{
  "num_hidden_layers": 8,
  "hidden_size": 448,
  "n_experts": 32,
  "experts_per_token": 4,
  "d_expert": 64,
  "d_shared_expert": 0,
  "hidden_act": "bilinear",
  "moe_layers": [0, 1, 2, 3, 4, 5, 6, 7],
  "router_score": "softmax",
  "normalize_top_k": false,
  "routed_scale": 1.0,
  "balance_loss": 0.00025,
  "balance_bias": true,
  "init_std_router": 0.027,
  "lr_router": 0.000803,
  "num_attention_heads": 14,
  "num_key_value_heads": 14,
  "head_dim": 32,
  "vocab_size": 4096,
  "norm": "layernorm",
  "norm_place": "pre",
  "norm_eps": 1e-05,
  "positions": "rope",
  "rope_theta": 10000.0,
  "rope_fraction": 1.0,
  "qk_norm": false,
  "attn_scale": 0.177,
  "tie_word_embeddings": false,
  "parallel_block": false,
  "init": "uniform",
  "init_std_qkv": 0.0272,
  "init_std_o": 0.0,
  "init_std_up": 0.0272,
  "init_std_down": 0.0,
  "optimizer": "adamw",
  "learning_rate": 0.00094,
  "beta1": 0.9,
  "beta2": 0.99,
  "weight_decay": 0.1,
  "lr_head": 0.0155,
  "warmup_steps": 345,
  "schedule": "wsd",
  "decay_fraction": 0.734,
  "decay_shape": "linear",
  "final_lr_fraction": 0.02,
  "batch_tokens": 32768,
  "max_seq_len": 512,
  "doc_mask": true,
  "train_tokens": 292800000,
  "max_steps": 8936,
  "dataset": "wikipedia_en"
}
Below are experts of layer 5 (counted from 0) of a mixture-of-experts language model. Rows are named router (the router's row for the expert), gate (a neuron's input weights, with its number), up (a neuron's input weights, with its number) and show model dimensions 336-447. Each number is 128 + 24 x the weight over its row's rms, rounded and kept within 0 to 255.
Before each expert's rows: "gets" lists some tokens that make up at least twice as much of what it gets as of all text. This comes from a sample of Wikipedia text that the model never trained on. Tokens count by the router's weight.

# expert 3
gets: "s", "ed", "es", "ing", "ers", "ions"
router [143 166 140 157  98 121 175  72 122 122 180 130 183 139 162  92 119  87 167 143  92 153 112 111 138 149 121 107 144 119 131 162 138 162 151 145 142 128 138 157 127 112 141 195 113 137 148 134 142 110 103  85 155 157 135 179 137 127 105  74 144 117 145 155 111 132 150 140 125 107 158 142  99 136 126  99  85 101  99 114 132 108 151  99 121 138 126 128 101 117 134 141 141 127  85 116 142 134 136 160 115  94 138  88 154 129 136 144  85 169 103 129]
gate0 [136  94 138 132 115 144 134 130 148 105 102 147  90 132 103 159 131 111 140 132  65 120  90 122 135 175 107 144 118 127 122  96 117 114 145 142 136 111 110 102  85 134 117 143 107 119 105 127 103 144 122 155 137 152 157 121 144 118 137  78 130 153 155 107 155 110 159 168 182  99  98 112 119 129 182 111 116  96 129 138 126 117 150 109 108 143 151 112 124 122 125 127 136 150 138 140 115 106 134 136 170 142 111 172 128  82  66  96 149 134  93 125]
up0 [133 131 141 130 129 109 167 161 133 114 140  80 113 113 161 123 117 148 122 128 101 145 159 123 141  99 138 143 153 177 126 143  68 130  90 151 119 150 122 131  92 126 139 148 119 121 105 140 121 148  97 116 162 135 102 129 168 150 139 141 141 146 179 125  99 125 121  96  97 138 144 111 131  87 124 157 115 148 130 171 158 116 116 153 141 118 134 120  92 137 131  98 134 116  86 160 136 125 122 141 151 146 124 164 117 134 169 121 103 118 134 162]
gate1 [127 124 101 137 152  85 108 135  81 162 145 103 123 137 128 148 129 104 139 122  91 121 146 116 140 153 116 137 137  87 167 128 166 122 140  96 104 130 115 112 141 113 159 171 141 151 108 179 154 145 149 101 115 138 166 116  89 143 134 117 110 122 116 150 131 124 100 122 133 135 138 119 122 189 140 140 139 144 187 105 159 136 146 190 164 119 163 152 164 148 121 127 151 139 128 117 140 136 132 156 132 109 145 129 134 115 156 145 157 178 121 110]
up1 [113 120 172 172 162  93 154 118 101 122  61 121 114 120 145 152 127 119 137 115 144  96 114 122 109 114 136 111 115  69 110 106 151 112 132 130 125  93 164 136 145 127 117 115 119 125 104 125 131 125 137  94 139  98 106  87 143 138 101 132 122  95 123 136 118  95 107 160 149  99 114 173 126 208 153 127 125 135  88 119  97 130 170  88 167 160 113 108 140 119 156 125  62 130 136 122 130 106 171 123 102 146 162 140 123 130 159 148 128 121 155 143]
gate2 [123 128 145 132 129 127 136 159  84 133 121 104 136 149 187 149  97 112 127 145 123 134 138 151 135 175 194 101 115 135 139  99  89 121  99 138 150 144 135 160  83 114 148 151  98  91 113 133 128 133 171 104 118 135 123 126 163 141 100 124 116 132 156 133  99 100 118 138 166  99 113 132 148 178 141 120 120 126 137  96 102  89 108  86  78 111 155 150 177 110 137 131 153 147 115 166 149 120 106 123 115  98 141 114 142 145 143 149 114 145 126  96]
up2 [123 113 141 122 117 112 136 108 136 131 154 155 119 169 147 125 139 105 130 147 146 154 121 138 132 109 136 164 142  73 104 113 167 101  93 113 107 112 152 121 117 138 134 127 129 131 108 149  98 165 144 149 123 112 145 155 138 132 120 162 196 174 190 117 150 155 135 172 127 120 180 144 144 103 144  89 166 153 148 114 108 139  97 158 125 147 115 191 125 178 128 124 161 140 142 125 113 130 116 144  81 124 164  91 126 173 166 131 121 129 109  94]
gate3 [137 156  96 142 147 130 161 139 148 111 131 112 106 122 128  79 125 100 123 148 123 137 107 116 153 134  69 125 152 143  97 156 121 113 102 142 119 142 126 153 133 136 141 105 150 123  99  96 144 153  93 177 101 122 130 153 162 132 124 147 135 130 104 160 116 132 113 146 117 128 124 121 128 119 115 105 167 141 123 140 156 177 124 136 102 123 108 157 120 138 170 121 166 130 136  91 151 179  87 140 150 122  76 133 128 106 111 123 104 121 143 132]
up3 [ 75 118 169 100 101 169 139 125 124  92 154 143 120 136 158 184 140 110 144  80 128 133 152 149 150  78 132 145 119 108  78 109 101 135 136 143 139 154 137  99  87 127  96 140 100 160 135  70 134 113 115 164 146 132 106 162 129 119 123 133 158 110 107 110 142 123 123 120 118 132 143  77 103 121  97 158 117 131 131  96 120 124  89 165 109 112 125 116 112 138 125 112 119 124  93 130 169 157 169  97 190 115 144 111 109 121 144 108 142 148 138 128]
gate4 [142 141 160 172 112 123 127 111 161 111 130  90 148  89 135 154 176 105 115 100 176  77  90 124 115 138 149 125  96  84 105 117 142 142 142 138 123  96 139 126 199 168 122 149 114 124 132 121 138 133 156 121 142 161 128 170 131 135 154 144 185 123 150 124 115 110  53 111 122 149 122 101 165 136 143 135 142 137 152 149 129 169 114 164 112  95 130 128 110  90 161 113  85 133 142 137 123 125 107 144 136 160  98  86 140 155 143 128 147 150 139 111]
up4 [127 130 134 134 107 134 130 104 147 142 155 114 128 135 131 105 140 122 124  87 132 145  87 132 136 147 101 128 120 145 128 103 168 177 149 113 110 139 142 108 131 125  76 112 147 104 164 135 110 150 171 160 144 123 192 137 125 151 128 126 103 117 127  70 129 103  93 122 155 148 112 161 139 131 163 149  79 134  93 157 137 113  95 146 151 140 111 140 141 138 141 123 133 142 109 147 144 134 114 127 113 120 123 109 112 114 163 128 151 115 113 161]
gate5 [152 126 144 157 147 126 167 104  85  78  98 136 132 115 166 126 148 152 125 115 148 117 160 139 138 127 122 126 141 158 103 101 157 107 124 115 117 136 127 161 160 123 108 115 110 115 127 167 131 138 131 153 143 126 100 114 155 108 126 111 138 137 128 139  59 123 106 125 149 129  92 156 135 141 130 135 129 131 101 118 119 130 122 141 115 128 117 140 159  99 140  99 115 115 119 160 131 129 124 148 137 149  89 142 105 129 112 148 108 132 159 133]
up5 [122 140 137 156 114 105 152 106 168 155 121 124 127 142 153 129 130  99 144 146 176 137 170 132 117 153 122 128 152  92 157 121 120 166 122  99 182 143 122  94 139 161 137 177 101 121 148  85 120 134 111 115 135 122 122 158 132  77  99 119 134 120 155 131 130 174 156  94 123  90  97 110 109 153 140 117 125 161 151 104  90 118 122 123 114 119 148 120 132 102 124 128 116 143 120 132 106  84 124 130 152 158 164  95 106 155 114 144 160 103 161  58]
gate6 [127 137 147 164 144 172 142 150 103 144 138  54 134 183 102 104 184 128 147 133 116 175 136 147 148 135 115 119  98 158 153  96 197 142 109 144 156  73 116 138 172 103 153 159 152 158 144  88 125 104  98 160 137 146 148 155 116 123 168 146 139 139 149 120 120 132 124 152 160 118  89 122 121 116 133 140 132 122 170 106 172 177 131 197 123 131 178 139 143 117 122 120 105 144 103 147 110  93 144 113 122 118 142 145 102  95 113 118 130 157  99 109]
up6 [141 154  87 107 148 105 153 140 143  81 144 140 136 127 115 146 139 131 118 173  84 139 132 134 149 113 128 120 167 129 175 117  84 167 116 146 182 102 129 132 142 142 115 107 138 138 121 160  75 130 111 169 146  98  89 106 135  71 117 136 113 139 132 149 127 153 103 132 126  79 122 146 164 125 114 107  87  82  95 115 128 110 136 163 121 157 101  78 121 148 173 120  86 127 109 137 110 137 115 116 157 101 153 152 135 129 124 117 119 124 170  93]
gate7 [ 73 121 128 140 151 110 136 138 140  85 157 121 142 155 120 165 124 101 120 130 100 140 177 119 145 129 133 156 165 102 134 134 142 143 127 147 210 127  86  72 118 131 105 119 127 106 135  99  87 129 114  95 101 175  96 126 133 121 121 134 115 139 139 163 107 148 151 144 155 132 171 126 122 170 144 107 166  95 159 126 133 152 142 135 111 151 156 139 159 163 139 123 129 124 121 103 112 164 106  84 176 118 126 128 135 126 170 167 142 164 112  71]
up7 [129  99 110 100 126 123 126  84 160 157 140 127 138  89 167 127 143 138 110  95 101 105  90 136 116 133 168 125 102 130 143 146 124 130 110 151 138 114 127 112 138 103 115  87 142 117 137 134 139 133 164 154 114 150 115 161  80 134 143 158 108 143 131  81 124 158 151  99 131 134 154 142 123 137 144 161 139 145  80 180 119  96 141 155 134 128  48 115  98 141 148 106 131 199 106 149 171 128 137 130 120 126 153 124 137 142 110  89  80 110  96 125]
gate8 [147 106 148 119 114 132 106  83  91 147 147 158 136 132 123  88 113 114 140  87 130 135 117 138  81 102 154 134 177 127 128 119 152 103 117 147 131 136  83 133 133 144 101 122 161 139 117 133 125 148  85 121  89 117 122 129  72 101 129 128 126 132 112 127 102 134 106  81 119 139 152 129 140 160  91 105 181 180  99 145 115 137 112 116 127  89 166 137 154  49 165 156 109 180 125 125 131 127 137 116 162 133 138 139 128 102 120 188 125 111 126 127]
up8 [102 142 146 106 117 130 116 130 176 130 169 184 167 180 135 158 114  98 128 110 162 124 143 114 116 149 176 161 172 107 101 120 116 118 174 106 157 156 141 124 107 139 174 103 137 165 126 112 175 102 161 115 151 119 114 116  78 129 157 158 116 114 115 139 129 114 141 143 166 132 139 146 130 135  98 143 126 147 149 148 100 151 164 115 167 104 115 163 144 136 134 148 136 119 143 102 162 130  90 123 139 155 134  97  80 133 112  87 131  98 141  77]
gate9 [114  80 133 168 144 103 135 111 169 157 156 123 128 113 158 126 158 135 140  80 104 104 139 141 130 148 131 182 118 132 148 126 119 127 128 129  99 172 117 103  82 104 114 108 112  81 124 113 137 130 131 106 116 120 130 134  97 133 133  77 151 117 115 138 176 100 107  77 128 106 118 135 119 134 125 124 149  81 180 147 116 161 169 129 141 131 143 133 144 144 138  88 133 116 120 136 148 122 137 126 116 108 149 159 134  95 123 167 115 172 131 150]
up9 [119 129 123 148 145 160 118  97 127 167  92 146 118 133 166 101 131 129 113 150 119 114 140 102 149 130 130 105 167 160 172 175 129 100 152 121 109  99 164  98  63  62 123 113 141 136 129 152 108 139 106 110 119 100 110 155 127 112 120 132 157 130 142 137 119  99 124 121 205 103 107 153 121 180 169 112 143  95  91 141  86 148 154 124 134 140 120 101 124 134 137 104  94 140 148 130 112 140  99 134 188 158 134 137 142 107 141 108 131 146 148 120]
gate10 [128 106 147 141 160 141 155  97  77 147 145  84 143 101 112 119 155 138 134 117 131 113 147 123 141 106 138 157 119 132 137 100 135 119 122  96  97 129 135 116 117 165 138 149 120 154 110  89  92 122 149 106  98 154 114 125 134 113 118 136 114 129 102 105 136 181  82 128 129 139 109  79 119 111 143 111 135 150 193 140 162 126 106 126 126 105 130 139 174 107 135 115 125 115 127 159 178 113 174 156 175 165 143  95  95  95 140 128 101 144 109 123]
up10 [142 120 113 129 109 133 153 107 145 137 101 145 147 121 169 113 104 138 114 120 118 107 128 109 117  79 161 142  93 157  88 155 134 129  97 138  98 142  88 156 104 129 116 138 114 146 109 106 151 138 131 174 126 111 152 122 114 193 139 131 133 114 135 147 127 139 101 120 116 123 113 182 115  88 166 133 136  95 119 150 137 150 112 130 114 128 122 154 111 147 161 111 150  89 118 137 116 160 119 163 109 112 113 134 124 173 144 137 108 121 127 152]
gate11 [143 121 107 134 112 131 138 162 135 106 101 116 117  95 122 169 129 128 117 134  77 126 124 155 130 126 167  97 153 149 140  96 127 165 115 130 134 104 108 154 139 114 106 117 147 114 143  77 106 106 137 106 131 121 133 143 133 113 129 118 148  93  94 176  92 128  88 163 151 111 146 118 150 110 111 157 112 120 127 112 156 118 136 137  93 107 132  95 123 124 139 142 120 117 122 131 106 146  86 104 136 131 102 143 158 119 184 133 161 100 124  92]
up11 [140 147 157 150 169 157 156 156 109 159 112 161  84 144 168 140 138 167 101 100  97 129  86 141 110 130 165 160 142 106 127 148 123  98 132 112 129 150 130 115 159 141 141 142  83 155 138 134 133 100 121 129 179 145 108 130 155  91 120 129 131 109  95 132 105 107 134 132 202 145 129 110  82 140 161 141 178 151 129 121 129 159 107 122 106  93 149 129 116 137 121 117 134 129 140 133  95 130  83 140  90 144 115 164 106  90 165 124 127 117  78 165]
gate12 [117 139 120 156 102 143 141 102 133 102 143 121 106 166 112 128 131 113 176 118 142 117 164 103  80 110 105  98 166 101 155 115  93 146 113 146  86 123 119 143 132 136 136 148 125 173 136 121 154 103 102  98  95 152 121 118  83  88 122 105 137 112  85 132 117 155 122 138 151 148 130 137 128 158 165 174 119 134 106  92 149 108 155 109 121 101 120 116 151 116 136 139 131 179 110 115 145 133 201 122 116 129 113 143 119 196  96 121 123 121 131  84]
up12 [127 162 116 159 165  64 118 133 171 113 148 162 135 117 112 141  98 112 138 131 142 142 162 107 106 125 143  93 131 118 101 198 140 126 131 159  95 129 146  98 116 138 167 131 101  99 104 142 109 122 115 161  96  99 127 123 150 121 134 153 124 139  95 122 131 113  88 136 150 122 149 137 164 130  87  96  81 159 138  97 162 140 102 147 157 120 125 109 155 135 136 115 105 120 135 128 149 124 114 112 106 115 113 138 120 133 126 125  84 129  93 164]